Experts of a small language model.
Experts: 48 experts in each of 9 layers, 96 SwiGLU neurons an expert.
Training: a variant of Adam for the experts, 346M tokens, 5202 steps.
Below are experts of layer 6 (counted from 0) of a mixture-of-experts language model. Rows are named router (the router's row for the expert), gate (a neuron's input weights, with its number), up (a neuron's input weights, with its number) and show model dimensions 0-95. Each number is 500 + 25 x the weight over its row's rms, rounded and kept within 0 to 999. Numbers have three digits each.
Before each expert's rows: a language model's description of what the expert responds to. This comes from a sample of Wikipedia text that the model never trained on.

# expert 38
What it handles: Apostrophes, possessives, headings. Apostrophes and possessive 's, elided forms like Sant'Antonio and Dall'Olio, heading == marks, and phrases like of his, in his.
router:449471422544448469458504523512492483559474478464443560511503520466514507525495508500497502502496510507518500544493488516500536504507523480486485474470520503475515457510479499460519477543467498535500549484461503534451501483504492522482488498472561503499523505482491502499485476481536536488
gate0:477523452539459484475469481522501479501465453528453513524491477517498502492484538488511513499487497532442501483508514544480536515535492484472468479496489500497494481517495514515517525513454500497486512491456528487457475499464474519440482503498533487474530473546457501488500492494525490457
up0:482489485489534459485517496508512509460474516498485438486515490506454490468538516496509529519498518531495507517475471461489494499507501523559459519532497501504483505535502527486501478505518484504498482506560451481526548482545534471481530493487459478502475507466516508547471467501470448467
gate1:490508492503491462513520498476535459483486483511540494492526475485504505487487464519493485535507480481443496513530495474496446463489485552522509498469443515521488514522479505474484503456469471465475488519548480459497498474488484519450522531486513449494501514480468561476526491495504492431
up1:536508457547487506496500459489517505493531502483489501504471472544452468481507522500460493509509524482528512504472480472445508525476474523550518511505539492467510519513491539509478510475564483549488472501533503486492514516495474500525467504498445529537500485539564470491448532495517544474
gate2:504500547467534472459514526511491525551510488503498495495522495490486479508526499514478543541469477479488502495467518485544527537493506530509511500490498527499475475489483466470546538515479533489528498482510465544481524530508488510528453526529504491535494505502499525550510488494530515462
up2:487460504491468520530511514511464493475504570492537470507471495492543488521520493542504522516531476445460506508491526505518491486492536492476531497507535498557467476484523491490522528497466496463539524498498476520463496499490463510444493501560497464499520504488470513505485498515552531511
gate3:518462472505496504476514551490495497522448492517495530516480487491514534449503476457470519495514459485506492526517534493481457523501490479499540546467477446517501486451531541471522474490481491511518507493484499480495508513505536554538509501527511468510475488478454519533474485495515529461
up3:503468523485476477505497477436508494516532500445493474494466515471530487516514492552530502499475532519533475507553485525522510489525510467535513512498474474506503526534461495514486516492522525499519491509502494527475470507502465476518501495526490486460529534535497485490477533456511506547
gate4:478520497469520482487511483493520486523542531512465507513530477501535490506498495516508512470517511487500543501525491502483485485460524522538463490480494488494499538547485424490492530496496508513493484527475477458472503486496456531520457499520527486511484516502485506502530470492543564496
up4:445507496537468467485475496497497540476529497500493510484501490492452501490543473478466460494478513491457483500520502523485459458498526499518522535495462526502509504526561504473507529499478535488524482490476479450523514474538514535522467505513492483475491545458503450461472478500524521490
gate5:497500474538532488501515463515478488516509500484498484524471508453510505485502534488506493512515554466507483523494518469514534506489490501503487502479485522509498503485525478473484449513492482521516490494544480488506464456481512497551490521459499493474462516468523460465495520505509545490
up5:471467511531506465507545465513480496538494491472508521515484491483509485491507537510504494458501539453496502517492535462511542494495516516499512507497507486485493504494500530443515478514473500443544476482516521498504502465503499507529516499478490495492481497504488478490499499500495546468
gate6:488485463470477539517506521490482494533492510490466505499496501479482493522475508517478487479499540517494497519481500551464523489529528515558512498439498453491500521525505515536512489489505476536500506524553453525511483483518490491503488502479521493509537529486527511501492483483499562474
up6:492516471519492513540520493504539431477505504508526484488528497450512477494498508479489490531547495497462500526511459519517529480520494499517473489455471448517476532487490500535496531532506511521526495484527514516460479529490521532489491494487543518550492500505520520447502486512519486459
gate7:485529445478492508431517517516507488505508507456516503502470518528502506540494474506512486486536483508532478495493509462555519531518517471506464492501550511517496512500474501497520474509452514518478512564486471521484515517511490516515506503517501490553493501493492484534472473510495516552
up7:476512467506497548505511487551470504444539495549483555517512546521475514514510500478483514504539491497533491462481469496488502506513490507469493486487541500489520482478502478516482477479463468508502544521471483489468492498488525513531535541470482536516526529489505505446497537523487460495
gate8:516515526511515504457485525477523508517491524434501464486481486496492440527499472491514491488443553520503536496498487530464477519491472500560521505478517502457519478486494463556459487459519478493485536466506471547528480519477525505501491487481491489469506515482497459509548535524470477474
up8:527511496489499488468510531516514503532505533491560483477560474491499503489513482500480539500459543502503472559439459463465487544480515525543478494515498474470508515499514450496498494484495471511503489498485500497490500498455514474517506503490466455536499494531475462494519511492485474468
gate9:498454479487440519503487486496497472513443460490463504513562508531514484525437504521515455535520483503490489498549474480469519514500493517469483455484484491529510444493477497474482491536522508498493480526477523488488522477483461463474484516462482513481496535545488524475534496513565490518
up9:503472471524492514545474507483509479580465425476481512493492508518495532482427479503466469462478494505543502458501470490495515518522475503486549439515494450523526484464473487493482499496501517474542488493463509481535484475498498491503408526511462508503498500511552511508492462512519508535
gate10:474515523498525486470529474530493505482449479457503522493506471499486479492495522543504464486519494468465525478485494482528520497575475480508475514459503525501472451545501497440571475476508528496458478556513520489467502496509521498501505480498492509539492510481500488499498477476491511499
up10:495478491468481484508515511508480490546514464476502488493525544480456487508468522523525468474510477483520497528472489480529547507469474485587486507483550524524523477526517491441485521522499521486458481480515548481512516477498505488500495519497501527525503488499499470498478454444528530518
gate11:525461513486459497503524504499507500523545498465548515521455506432484510519514537490511526493502467481533484515504548461512491521501489504491498504488543502504511501496492502447522467486488483528497437545507487483515523488514535543500548492489535504481534472435473515494506484481503532524
up11:474470544510487493491491485487514493464493523535517467472475512482601513510506466501536511504487441499526522499553520473484492486481504486472461490487505479483506483509453484475533468537489530526461508478518511546484511416511462508506463487499519452511546491498489502501499495434511480492
gate12:495502493531476501498494520500508504499489499486478485499498485488521497480488528488497483530483531483496522486515525519515467509485485504503500503479542448530498446532498466518481501565456510516481514497453491526449499474510502467503526519516598473490557528471527519489494486532514531495
up12:536500448464463485495508500542466494506502550572445513544463535516488486514507522467496482471493487481478491479503487501490480494524482501474509459513484463457495494484467479512472523511502496496463515456453547526472477481495515513495462514527520526523504472516468529471538485520533485533
gate13:471526499511507540516507469508500518498536466498464528501511513518469513500473508516507518542508527530469487513482492505507507499484508514472484501490515485448514531508499505469477473505492522515521514512483526513506469544483531529494514453455508537487518520494513437454478481426490526518
up13:473527525393498498473458532495507511498489505476506473498536500500500494486505504508506494492510515521485500514510513554523517502546481491490518500481490473548551501490429503519467542566476516483510487488458466509489457533518463523520495489553512500476480508515515499503493475539495520492
gate14:538508535507510529515487512526495523498485501471452545486475493425508459489470505493491507487476514503508524522514490518456533471519522504559508454491478488518494535492514489518535461489464477517501526510512490516488531502497517540511500493500557511540528516462476530524498500494501553470
up14:494472506505514454520547534512484504495497501514485496529474504444508543532531516487522497485461480499483523478509551508471476526501479458422526488530534536543505537510491512513512521498516494509506519502478566497515514523514516497531503488467501514464511506502482489488527477486540507555
gate15:499505480539501525504488496505538499507508490474495512520536465509493511509524483474542463496507463511463484482505532544495512514496527508543502471490505519518546492507508468466482523511482505500489531513504500489536456508513518503507505522433477509493505480520518515467485460484455507474
up15:529554509494512471497527520572462469504491540495550457455485509503531469481487497502521495541453470502487469527492488480503481491481464549503488515517487515506524517508466500523561510505521496463522483476519508508468513477460490511447463508523508462524511517504497508495541515509510446476
gate16:476441494469476504486507521515498491523513490475472509522458489508445498522536517490531515492479502502513535496477483500534493543484494488479504501520512478487507471509464529449562487535418500499494485524466475518466516486519550504480473510466471482489558535488449482514524503451514512532
up16:515504557461501529453497540476526492508469499494521513520492525508480515466479481507508502568477491511509501514498523458463496459496497513489482490465471512492507530486491454497527487514496479500470510541535468511489490523463497532501496540514503517499528491579486493506551551521519479523
gate17:467519485520505541479529453479497530528495505452519483526499476495504509515492519485493517463528502499491494512505513496515462508532521489497520480476486472459527544488516518445494459469463475507527495464518501519444548494509520532507490485504514491489478454525511500526529511491563520523
up17:486480452479560529482481508492488502511495509429543500499535489492484538510474495510479545476506517501521467545556533532517498518514520527479542476499507560494494498490490531481455534498494501519526504484492525537433488509557496534477503495510508522517492523524532554531522505512488508531
gate18:487507500504442481512502491477505519529493454502472445522483557474468449478495503510501526491513484529505456495495483486493500479480532487484530508543492516472515485521533525496500502563500526486503472483496511510486506451502496502507515473465511500483512479473514514532482492478525480486
up18:494491488468464467494519549459485512500473462523423465522465559483476480528480521547543514470524485486498480504509455503493474499465532496484516510549493528508484483524525510484499492524493486487497504505443519496512492482482464484455531531516527473464522499511468496515536449482565518533
gate19:461512494509480471458504508476475453538543535502505498513512527474468487513520540487450481486467504495473541504512480556483494510465508518543492503507536505442494524478474485464517510541499498545506472455504530468418500441495497523478499486494493527548478488509500523499523494448512524487
up19:479518510478492515451498519493477484475497504527563498499463481466529522453486486525472516487483468500467506496460542541505508483439477577530510487437452473527484495499489447471502490475481536438461509483540475515506511520458525521534507501527506507522484486471488494514502532473494506480
gate20:486477478558542465485565462504516515511455502468477550540501531532465476514488467475508500498486487487492543547521516504519508433530458525507493497462488486506447492494483491495516525495489479492460470509500515498502476495497469522465439526476521499494539483485462486518517448501549548483
up20:498489491534491528486496507516469502539466514464529532507471509483530461528484458495521503479476484500515464528522551470472538473455478543514470534495493485469509525475495457510476539479490460517510470493517487501508483439519506516489489501501519466483471530508499534474502509525488500466
gate21:504526498487471481504495527532475494549510499543468526500505506513495514519486497490543517484564470483487477538510492508535540437482473488542480499514487477501520536505453449480501502496499506494486523489459547501474475515496497546481486489462500521529490478497530521485590516517487509506
up21:491541523479522473511525480499510514506520500529509479476473479530535495503513491485494535526434515526505477509498493497538482543519510518442529458508515545481475509541500506549507502533486573541507497540476439536514522496520480491537507527521488496456503533521480474531473491479508493535
gate22:485521467519427489500483544489495480529509476500464515522454519466518485512483493521497512537459501464499492484490513522533527500506530463504494516498516529490519476525487513479492513558500559528504542474434569505460499517484439486504498509536516500479530507492451462507521477476558539504
up22:521512497476517506502486502473536476487497546494540494491504493485534515512502531540457515501515507484471530486517492492499503540467460477501481480456519461502489500480477496503510472464461518512479496545503517515462492500501495521503478454512522502499503472479448494475524516503514531529

# expert 42
What it handles: Latin taxonomic endings. Latin endings in species and genus names on taxonomy pages, such as -idae, -ensis, -us, -ia, as in Canis, Hornstedtia.
router:512495498524450492470549518479540470566487455469484544562476548473506454494461467473516525498471502521496507467505527508514529527502491524478507483473526519464518483486489519479524494509489493524494524475505556501446492499489515519521519527501515513519562518503514475545481546488534532489
gate0:466502484490468482491514508528459474485467481479505506493525539505516468525464518505465495491507508516522516479505490525524521496506486524506479482528518472493507512492486517457488509471502508455498479520485512499499488482482473529488453564503505482544499443438510483483525464521517494491
up0:511474467515473461478522519528529514484506522510552494525469527500521522487511483526535516508481544473462448541480528479474483488473503504491499507543526513538504486507519471476503503522500494468480519523517480537484515471514527509475488517472489491470499528492473518536508545485474480520
gate1:513468499519491494503530520484498507508491497528456518494528511467455510520482487500491467493511541524505517525507509474493475503504521465512510481506463510537465503512567469474518490523519494518501510456477514536511475516488494504523485549521525505495510551512466482510473498480514532470
up1:507515479573490486510524515497515496504485470494502516527504522487501496493508488483483502487502532527485515575498509470536472522467494514481491469549487523499488477532523541481523519509482515504517505451470533487471444489470500515512490497493528466449569511511476507501456475484487511478
gate2:502485480457517508491504462480482480503532486465535505489519541478465501516496512528467524489542536544498467464492522550519510475560492508495479465464517507513536523507481510512513463484498489511489507532476490492538509465469506505504481504500528515500529488459500505502504498502515504474
up2:541510515544507511466515473539499494491466508514515493505495485529504488491480482496529520563476486500485520510516489493521534530498498484472548526510446468524534482506472503483469508509527499463528478497493436528486517480513529537455495502481476475525479534488496492535501529522513487497
gate3:481483495485508484501498507497532424509495485475477498525458542533506477522497579488466473495497476504462522526445495511487523517534545541476454486501516475477535493519506535485488521507498488494488534485500502553538468483490519525502507497510504459491499498515493469545498515505533470511
up3:470475505483539507485506494483497541548521509510554507482529484487482476502505416504502496463439505498495524505484500503475505493442463496502508532492510505539474522527485474481507481501530527491512507494486513500529519498493522504481477505510548517510484476494505506514492493487484480550
gate4:481528523468528531466444487476523472521498481486508523495504478435519526470542482487506449525505502505503480494513510493534471483473499449512463488513520500475457509460514547490475506501486509524498535498494518505520512534509493448516515500501515505516494512478509492492478483473500527488
up4:517503474507520545465434507500493482528485513447526503488502522462528521477500493470506476518484494500515473475507496504491494477536495498544466472530502478466422478507495504493481501512529475552521493496521536532512489539529504476526509507488476479488487521492514487514463492522474489478
gate5:512521463534457499509471524479547474519467503481515493563497497507511480516503446499489521455442497502563499445507464537503521537493473475483506456509480542514526475481506510496472503537531502488513513481537487547468485526464501507522493519520516518487537514493515516532490550488544485551
up5:510527534541489504508545560483466524508505511493511486506501530474469454413513514507504483549476507482505462524502510488491501494544483530527482488510506482499474474529490498513494500521471497517493501480490486494544525495495504508484528463515503482514521531469470497503477525512470494445
gate6:494516532460514486493501562488457492521555417476512500496558504493519437514476516513521492504497488477485495520510494494546511535518512516514509513496478487490547491503509479489480522474517541503466536506468507511535532469477533508431500524520482527535545524452498489435513517473503514516
up6:520487473527563523509535480500500554475503509514507502508509547475452498479512472502490544513498549506503480461466521521502492486474511520468500510506499485534495540492509488504517460548476522513517497466464482502498509516481492522514478498481497481524492485485510481498524473522479484524
gate7:473515540532496534485503517476536506538476521461517510529533476501497497480506478533563507514508472482475482480505490508505509497493464484474503512501481461482488493525572485495480491477514503477469484508527501504470554504516493523442486521485484492493493505490529507479463500493475549502
up7:512487479484485468528502472516552494467512469521507495494484497456477496535498493471504478490474498460487488465485514516458497535471545513502488509459504543503513535505478509517531539474507499453520531504482481512419515493522546515531485523476534515492496481542520488507530478490539444488
gate8:500502471521479508485540442491485448493485525533501492512489441499501539524471528537491520464498473516551490478486515492502528495517496506530506498427511506500484536458502515486499490496523491492530487491520462492484502515462526506519519484491502506479498478500525512503483474486512523456
up8:481495488511520460526488521552496494478495516485480526486529521464508538467473491516519510479485470481472490546506504473508498508464491492478492507446515533516509518491508525497483520480490478490521512468510543515514497472459483528466527523485522498491498491492510509488504478464485527482
gate9:478465508508480491468522527469513512510430492521508502523466506510490534546539507497502525511514445503512460490451515507528496483517528501506519514488522506491447518513500481452498517500509487473483474488534546496544492472500450466503502461522547518485537467490485457559522477505518541490
up9:480503496526483481474527491467508515500451501488491540542470497511474545484520517511472529506556466547533476491489501477544510491533570502499503485484499492456469489506490492483548504487528490526481498483525509479536486522510476481520489453515552514492539514511458486546487508490527540489
gate10:499504504497454501499485531482483503499535506458482513506482529451510424498473517499465483497495511531483511505507499480548532454501538547523542501534505485496469492492498496523530490519456509501500477543490534514475485477508501512468500554493488477516475501493483495494534524475530517458
up10:476519499507496565499519559494502496525493500512458514519551521455530511484527497527518545532495470539477514481509447489509516554449464516522513527487542492445511482531541503505479472518501498510497525489511520500498509491499528530499504496466513469516484509551506557478510542450512519531
gate11:498497488546466482520493509467485450547494513499546513546441510498483442518482537526494508578494470503473511482502512504524501522532512515508496491526531511493565469505515513520526535513442486498499482542513523519491493457453485534513561478519505503490538516480521450504481505514502553460
up11:499504489442547530534492490543497542487551521512482526441518477496474527493502478511497493468494504495527479532500497475478445506455496473557521534508493509532482528484514480498533467475532514518527487472483473504489493541538498449468467518511506491489514504538522552508511514513495476548
gate12:484487481497511479474530532470488525488458514516502505483475468551539475503473503495542515459471478491500465481486490509535502472521494504527549523459501483493514515539458467477523487487540494473459495486491519522526512559514504491524502530474513542515488513478523463558566512517465488520
up12:505538504487502512504522488486519506507447537545480500490504512521518463504466482439532488497518459478501490457500510482484481555472449488482509544484490500491518484509489519503488508486504494512488479524522536501445526511537498552493487501430493496484480508539546522543474482521490471491
gate13:477503516505437461474565496477516462484461476513541490515500514478535470495469516553543497526482532527471494456461510500500496500492517564544502493504535523501564468521519531477452488513459481476495499499512491513489495493469517524504504491488542513505501469489473456516519522450520486471
up13:514515471523518499512467461500464524481469464454485498446516461459548549479484479495482497513497517490489510467509488519544519503526524522494502474481482474474490507514499525526507509515526495469467541530524484500529493490499516511531490520521537503543507487471468529510503526434513498486
gate14:530530516516506463528539529522517520503494464487481517498492517496514486489479483494562527484494467477487519548492508485515514539490484508519475471495573494487469511513526495467555512517493511510527484472516529483450490496508503506555508508529541501536480505510539473522486467517504495502
up14:510524549540508471492465475556487493488470490471496474483509482487539557470511492480441491504504500485472504531496521477525470473552522462466498507534485496491471486511515524524506501491509504513490489513512463525494540504490496454518513500469488485508471472539471531502476476539512531482
gate15:508533487513514499507502474503487483539496531491536480494462504506499477489492532500491500497449488462512456542500532567478516501497478444481517510512485504541504500530505515459469525546529470516488490530470493521554456484530450496458469484501497526479505460496512454517518436502506454506
up15:468472511485527500498517518452545511517522507538477499511506472505511478479523475493505512455455511531512500550493503496509463561486526453503523501489500487496493456506526485447484499516515474475496439463476512514552525520453508507523464477485533498479491447496471496498503520492505529527
gate16:480528476452491507503506481508513478527502439482496462467545498529473520495432479487508487499524521502516465491520506488542516512495494508469475540452484490500486477483489475498470494488476515470464553497519504492549510514449457524493481523461495530495536467518498487517543494486509504484
up16:475514466507545541529522526488507493518496461490488468479531528509522489494512461518510468499490507434451472478475496502519487521491491542456513540484478518488533472488468491479488511511494491485532476474521494538496537494457455509503543510480483518492536472535507485479563498501486512477
gate17:497472565491517472500472557443518451531524521487491518513472503475472478504494497474460457474499487509567534511476480512461548498530487513572512501499468509547487483479480483503532509502536456489487490533490500540552498489499507517482452490506521508526528502492498526506525536524517504510
up17:482452483504530505477496500483464518530444526483462510464505493490473479542517494464529519502477460510491515462504553487482517455490494442499454542494519509506504509523519470505458510542517461477489487501539497512481437531489478477479485485492486498448493510546496460509509462509441498521
gate18:468480473534520456476495517473496490497450502494505505555516471503464508545511490553489537522518495527483500493475523505557487515524517508508528498523562489483497481508450506510495505467485512514513499536529522502528506497503461504466526503485548540452519488490498476528480534502518560525
up18:447450496487541501514495498481464468500534502529478523471497468538490486514550530487487541476519473515555482475481497512496508499507471482485514508465502523539518525478521479494525517520490514515489531486487496513483512550558495495494463493491485509518540491515502540525487536505502458572
gate19:470482517485484468472491517429532509537526490486510565553476520508482471513514514485468524496527527488520532518486524527505516470522550497514524467495540537496467501525519520491537488491529467538513466530449517526447468479489485519472488505534515498466551492527491494534470429474520522529
up19:474510460513547506532541468557492484482504488491545440435514465494441531523493565574516483499482489492503500493525507483515464533473464507523462467493483464495538511475538477502480499534441525450478534500495505480533498493496517519472472495478492505516465485465507463498491504506484529495
gate20:534531536521483486497519529474503449570510468469477501515485507517559476486497468471485467454497475493510493494474523507494512523500470492539518460527500467448490500471485490475503476513474484469482507461497475543491512494526456542513520499513513531526480522521490523530489496463524501475
up20:488452471472524486484470501508469506516444498502513463483512498506460504488490504444473512504498521548518535493500459515478484508510521484498530510491467539513473522548522499523484522526517492506536467492528502501509492527519485475503509474513474489456473518538507471474505493547455447510
gate21:519479508510470478529525510496533469585494490497522468519480533499524436479508488459476479476517502481483559502480467521480555503552504518502493483482495512492526493479533517476504549510479512487498522487500515527494493512507540541505501527515510482504507501535483496464487496490520459502
up21:491513495468526505471538489528506538500497473488519494492553507490541497521439480526467499528458555531477496498519492489554470549490457525471504490524514474522501538512458509491479491517488498459505552485479508477508533490508476500508496552504481494539512513477505554509542513483572488511
gate22:524498498466515486454474513506489506485508512520466518468508496512530491462466519514453501486504475504480527499477514492502513488512519491462477514490454470487462489504468445456531507523520459525506508507517471503473489539542493515503507562479511496538493499512513500538491521490485482511
up22:536527511509488507494487523496524473481517515535471450470496517511503478490497510460461473451506470511498477480535531483468547497475461524476456467539479493466479476498500504501464524500459494471524514496515493500481487510486483484452508524540486470539512509513526501487494512542537464492

# expert 46
What it handles: Greek-Latin scientific word pieces. Inner pieces of scientific and technical words, such as -agn- in paramagnetic, -or- in dysphoria, -ric- in geometrically, phosph-.
router:474462496515487510488501556523531493538455477446483538530497553449526490481515503486542510498444511495507495473484531508465509467496512551502499508454508484477481523526487475452508475483519494496476513477514522481499456483495529509493499502491530557494521529474509515502532483460529517461
gate0:461463518545503461485500569542495509531521485508479523498537533481471450446515469535536564490475498487478493492494517489508507473480465540518464508515462509502494531562529460511491506511481514490506534494460493480516491503479496487488499528491505512525492526509522472480537521515485468474
up0:489488510478477492484469516471511492517510489519534496514506481446510472482507489425472496517494486449523456535525496521507549497485503516514541510504460479546512478504514489491481510509493522516548534426531495489471510482491505503443516471545516460459500502511458531478530541520497505475
gate1:445454516501494502498525507517523468530505463491448540508499484487470494529499476497534474524565526490501461495480526522508479517504500454485468514519506500501485480468490478464509486498459503472530506512479498477486502510513467490476527493453527517494464450504516515465486493497514521506
up1:493460549522470496505487540500426498525484505473523489504492472502500517515504464507519539524467502515518502455478523488458505477523499454492535526514456517533477465524537517501528476487509509521501474523485503462505560499442479529485486475505515480499498526522506485498519476500430480513
gate2:510501492524486523534509499495481514500479482516496529509463483500462477506497493482537518486496480495462525487492526505487463504527496506505478514430527514500538498515487514464493478513495454496479490529495487466503524508491581470541526519487497518524454511502527509527524477470474524481
up2:521485491507495499530521518510498500517510495497478496489445535481505457488485493503507510543487472482471433522487518488507433480498486542488499501467504528513460481514507472488504509522506469492473465528483518487501505475477509466490535529486500505517450497501522544495481496524489511502
gate3:536525533518514549511456484471515524503537525452501523518545478526445513515492524486535505452522490532501479519503493510503502473523478482512515455502493495506497482477511467472470501483491509500523460488547509502497454447483506498502445486465524585513474492502520502505477500500535475536
up3:502495459514492509504529498504547509464501484513495492494507508524507494516552538497428470516509512506559523483502492503518487522483539513504500535499485470458483520520507511503499524530500511522515504456452513486491482578499495514507562518484484420496491451488498501451504520505491498473
gate4:489433519501508500536517487499521461505471491512457541503543515485453506475478525476501546488468504446546461501485480501466513485430477535488496490490494484477493498527509567468524495474483483498520499503503503529450529514458466463530492507475511555532521482508466520476502512467486495478
up4:486539474495482507497508448485486534480503498533507516516491552501572526501545517498476473506500504494498509470534488516520532540510516480513481491546523468545499422479513510504503515501498512496506505522511495501501519488504464488505483484554483526465488481448511464558547463512524498563
gate5:490459514506499503515498511507512482519484503473530534495513510450541508519495488495481540480470535512466521483484512518505501541547583493495483474460491471491499521510505549498482479516511522505541508533496519507486473503517502537477488487486506500514497502493447533489484496427541497496
up5:509519491462517507522506481501524513502509489456548490484518503484513499506459505511497546523488506505453486526509525475504489488479512520518504500481508506505505473488448511464449478469481508473497523562518509528507471537458486544503458515494493470487473502469487561499488513534505473538
gate6:517507517533499523490491484491516518494483507492465490502492491493468533517486508481520499537512525472537491471519517492489494473528486499539521561479520495459477514527481514508537510464512480528449498520493507456464502570471488530492467488489526551466504485471526520440512541503494525537
up6:504459486473499501506494506462492504457497527482526528476478496523481489459481462500509531522485466499508513505511514487478466494508514493503473488493463478506550517484488501519520473501452513505540507488533523518528531496488463454508529523479541480530495503518511479502488550496491478486
gate7:480502520537456468486510503486513475507516478497495523518542505490503478480491526489522508479489565490474441514483500497477452486510480486539505483538501450511493475511486489441537540505477479498480498447512539491496482502536499521478474502492541509547553478516526509511509499432485485473
up7:483500513490539508499522485563496499519551488492526501506459492494489497530467430466506520515522504502521515476501494499538556532513534487481496500519520547523493539505506543535503526506541524497531494525511519500484540495522500519493473425459474478516522521491489522510461527543516497520
gate8:498469518498484474518525532499496530523491491483488519515512479467544476515511534483544497457437535479481482478486540471495535491501456505529507518483499516534472525509514537494495493472463516483430524519534512490493477523482485493460479510479488518493473495454499480508508514486491520522
up8:528494482498522501504471507521523461471530491508498486502481524526472535501522521496519492544531502507533521528545485532483496434485502478475495474498476489506537501482511477503474506518517522503473492496499476508483527456527529521503535461484519499473514487495486528485521481512495488489
gate9:495508497474485508444548501493513489506503461538499515530479512503465521488493502475473485576492512502501512439481478521485477488509551482492476531501502484521528456453483493434491502485488501507475538516480457467516493562529524549537508472537459535481507543492496446473507486511482486532
up9:537506482475530476512515469479501491518510499500545455512532513498544495520465543533489532459524541552503519423508494477523492509509492524481533502504500488473490590478536494530482491520522490484521462510515490522498512496497471491485523537517501476511483469517479531543528498499485489516
gate10:521493494555483528495530513515518503537509491508470472457472495483509500469474527509441499482494514475517524537522482503502548518488506500500515467513523503508508510523523482490484516522517492497492534517494470540499493482522542502527495534490478556573515473505515515474529515504510519492
up10:483474513450482489491487506485479466485476509532481529497487514479512499494518468529474484536519519508590520476432490497476458509485488517511483489471513500489482475458466462500517508511491513543479511466496490506521458493543520482481513512482500541428536462494496525467491476525501507494
gate11:488471537489512472461547513512547504511502469478519500506531516524532498499474541531480509485466519460514487433460513512512477477503485508483538443490488478501474519488484474493527505528486542502470480461489485534487467522530505470492491485489475521511525475535489440546513508458464496481
up11:527588477492499524487542447473518485521518493521524470509496499546551503507460494476502504449510499534489532535519498457463512517526505501508498495498494441522505464505535524484481490522514514502476513521496494510479501502502466511514498450495472492536535489509513472534484519515483493506
gate12:494510536494459533479498475501488462494495510473506492496501485480527505524489509551498471567494519517496496463483483511474524502535531557507505496481527509484440506475459476502474454497494487493426522500518516516496472501507551507478512488476526491519524493478520483492468481500481515471
up12:451482497473505503518489528498519485490498511468529518449534502485495497473497478488488501469508525470451500521512489498539502512503468496519470507523541477501520492467480496504485503483521536487510454458512470484476492471458441499529482533518515513498486497479474567506487497518525479506
gate13:498528496498486500483512542483543516497543509499526518462490494507534502504485523521482510517496472515526487456494489496480477513477491495526458518492469512494476509505489443498506509510554509477491480530503531521458466465507504535488538482520511513522504498507509484497545510483495496509
up13:507482507515484529494514525461528505494455527464505488482473473523516497484503491497492485482500476508518476520494479527526499525472537532505494565501463506488508478518542484533495535489500490492515470492536536528495485500489524543518526538518504515547514527501491487499554576502516491490
gate14:534519502476491468451514503479556533491500512492480500512521514519537465516523483506500459506454528500507480436517509495494463484476507539463503498510494490438481534491480483486482449523547470522509495478487472488493499535457496489511501529504453520488509527523502482508561524490447532469
up14:450491488551521501540506521526455465501536512474528525484481456491517520501501538470499507496536454491526486543493493507496517529503514483553490484498507491534475535474517457468520509508482518526468495497502514530484473494553523487497539480498511490475527468448503514497543486509522477553
gate15:470534489547494511471508507489492506469497505477530514520510503495534531501511514536475439490489506498532541523500492487474503487519510510511476522503547502508483492451460494469494466463486491509486511483520473488529503491492539530471488576486532525519532466478535490480501458487522511472
up15:474502503514506488518512503514486518493518494510517515479495507494520491483490520506474513525461505491462439473504521503475511455509438513509502504481506534454496479499484570522504527523454516498499485556505493522481548510518520475514537518484492479467485486515536538511500470504547501478
gate16:477479486475483508497483507547458498505491489489486525501542518516511482472515433523477510492519529512458489472503529489484497447492485521426520479462507564501522479509495505501502486515511490479530494496506533476484474434478500513480514443484507500497517492507513516494483490454523517523
up16:524506501482519487506503495501444533525487530459487483503517553503515480488529531541460493465509489509497504475498515459482568513489547509462498539488541516501533505501497528475498513484497448538512471486540467538500450502535503498512527529494518532461485489531521485505489516519507508514
gate17:536474481515493474523501531492513516524467503442527510506487560426490491481527462481492474496465569501501498483461514475491481447495519495504464517491527516455516503498505487513449483501522515490509495495486481541492508504477512495468483521502509525534477528487510527511524543520489531523
up17:540550504539483465520492463502551482468539501506518522504479506493527510531504509486524478517488534502485480491495494450477522501503531514499497513465506538490460508506487497525495524503554495502460478490510533489447494456504516496506519509470513495520471498538545511544567522527439549490
gate18:492474503486520498503486543500508493499511462453469519492530511495502498501507484582500549516461503493471483535506528505505514493483498491484455464472452465479474545523482478476498458579506483503509496485483532492506514465526496512527535506547522468486485501508456506473467518445514480495
up18:498480533528476473523496497501495529518498483554499468490497519504501499525475488471472533528470542504469514485459502529487494488480521539509474495462485527508500464517477532512483548515497530490483467492500504492487503529459500500454452520516553523514489494479486482486524479493522506460
gate19:483499502459518511487458538493515495520463508465489476501518535490501504494488471477511531537484491543485523471521547531504486494516478502517517493503511495498470518518517505528490501486440426482489510504478459504483493455506454495484464496503511521481515495497501543531520471503508480455
up19:477496486474488517517528499509507501519494539519512489486495543477509522529526502494442497502503501461536535497519478462453538484555459489541508526493506494497496507490531511458485464462449508522515520483510479509535497473503503478488478436512526527521537511498522493494467524527506508502
gate20:494475494548510528513525497482487512495540492457519513497491536518485496459458452493491531520456507479467545515498529520503488496497550504545554457489518543496532488485486515463510473503517478477513502505498504517498538541493529522503505501484487511471528462482541561497499514517476456506
up20:538503485467513484530527494477523463496489494512505486505497479452493509497484490496495496528450514498461474501488511535457495480489481468501507479486467509517476530542522441509518541468466495486426506569507519560535498533516485532485552505482493509504519509511480484483529457494470497506
gate21:461496530536511474514502501538504478469534475496469496529497515500480505482490545531533466446461510443476507468506477528449499469515497514481516478486530505484492509489484534529496450515504498488467493497493482531510510519539508537479544518482490527459535453463502487470475493492496515517
up21:486511498515503521497505525446512506471530487536541494496468500530501491501486508471500495522500461512525499520529486506489487476487493525509503483447427493491518490488456512470546509502511486459532473512483484488514536486475526487512468524486510529503482502519482459480514505489484457527
gate22:506482529482515493485496509474507490539493485483530491503573509510474516482469475483528510465532548529491507528445532507498522486481495509545513494442489533527522515467543481494499487475502493476510508476500508492495472440494515491463472445477528448499478493517506529498524526443478501457
up22:508509491468512470517484526509479473487497505517492528499472551518509479449487536523481520544486476497477466539463516524517511468509485496511481468452497513465483507527443517500500587503493474493492513476523493516461491496442501450512490534502510540460481529580499495482473539502526484465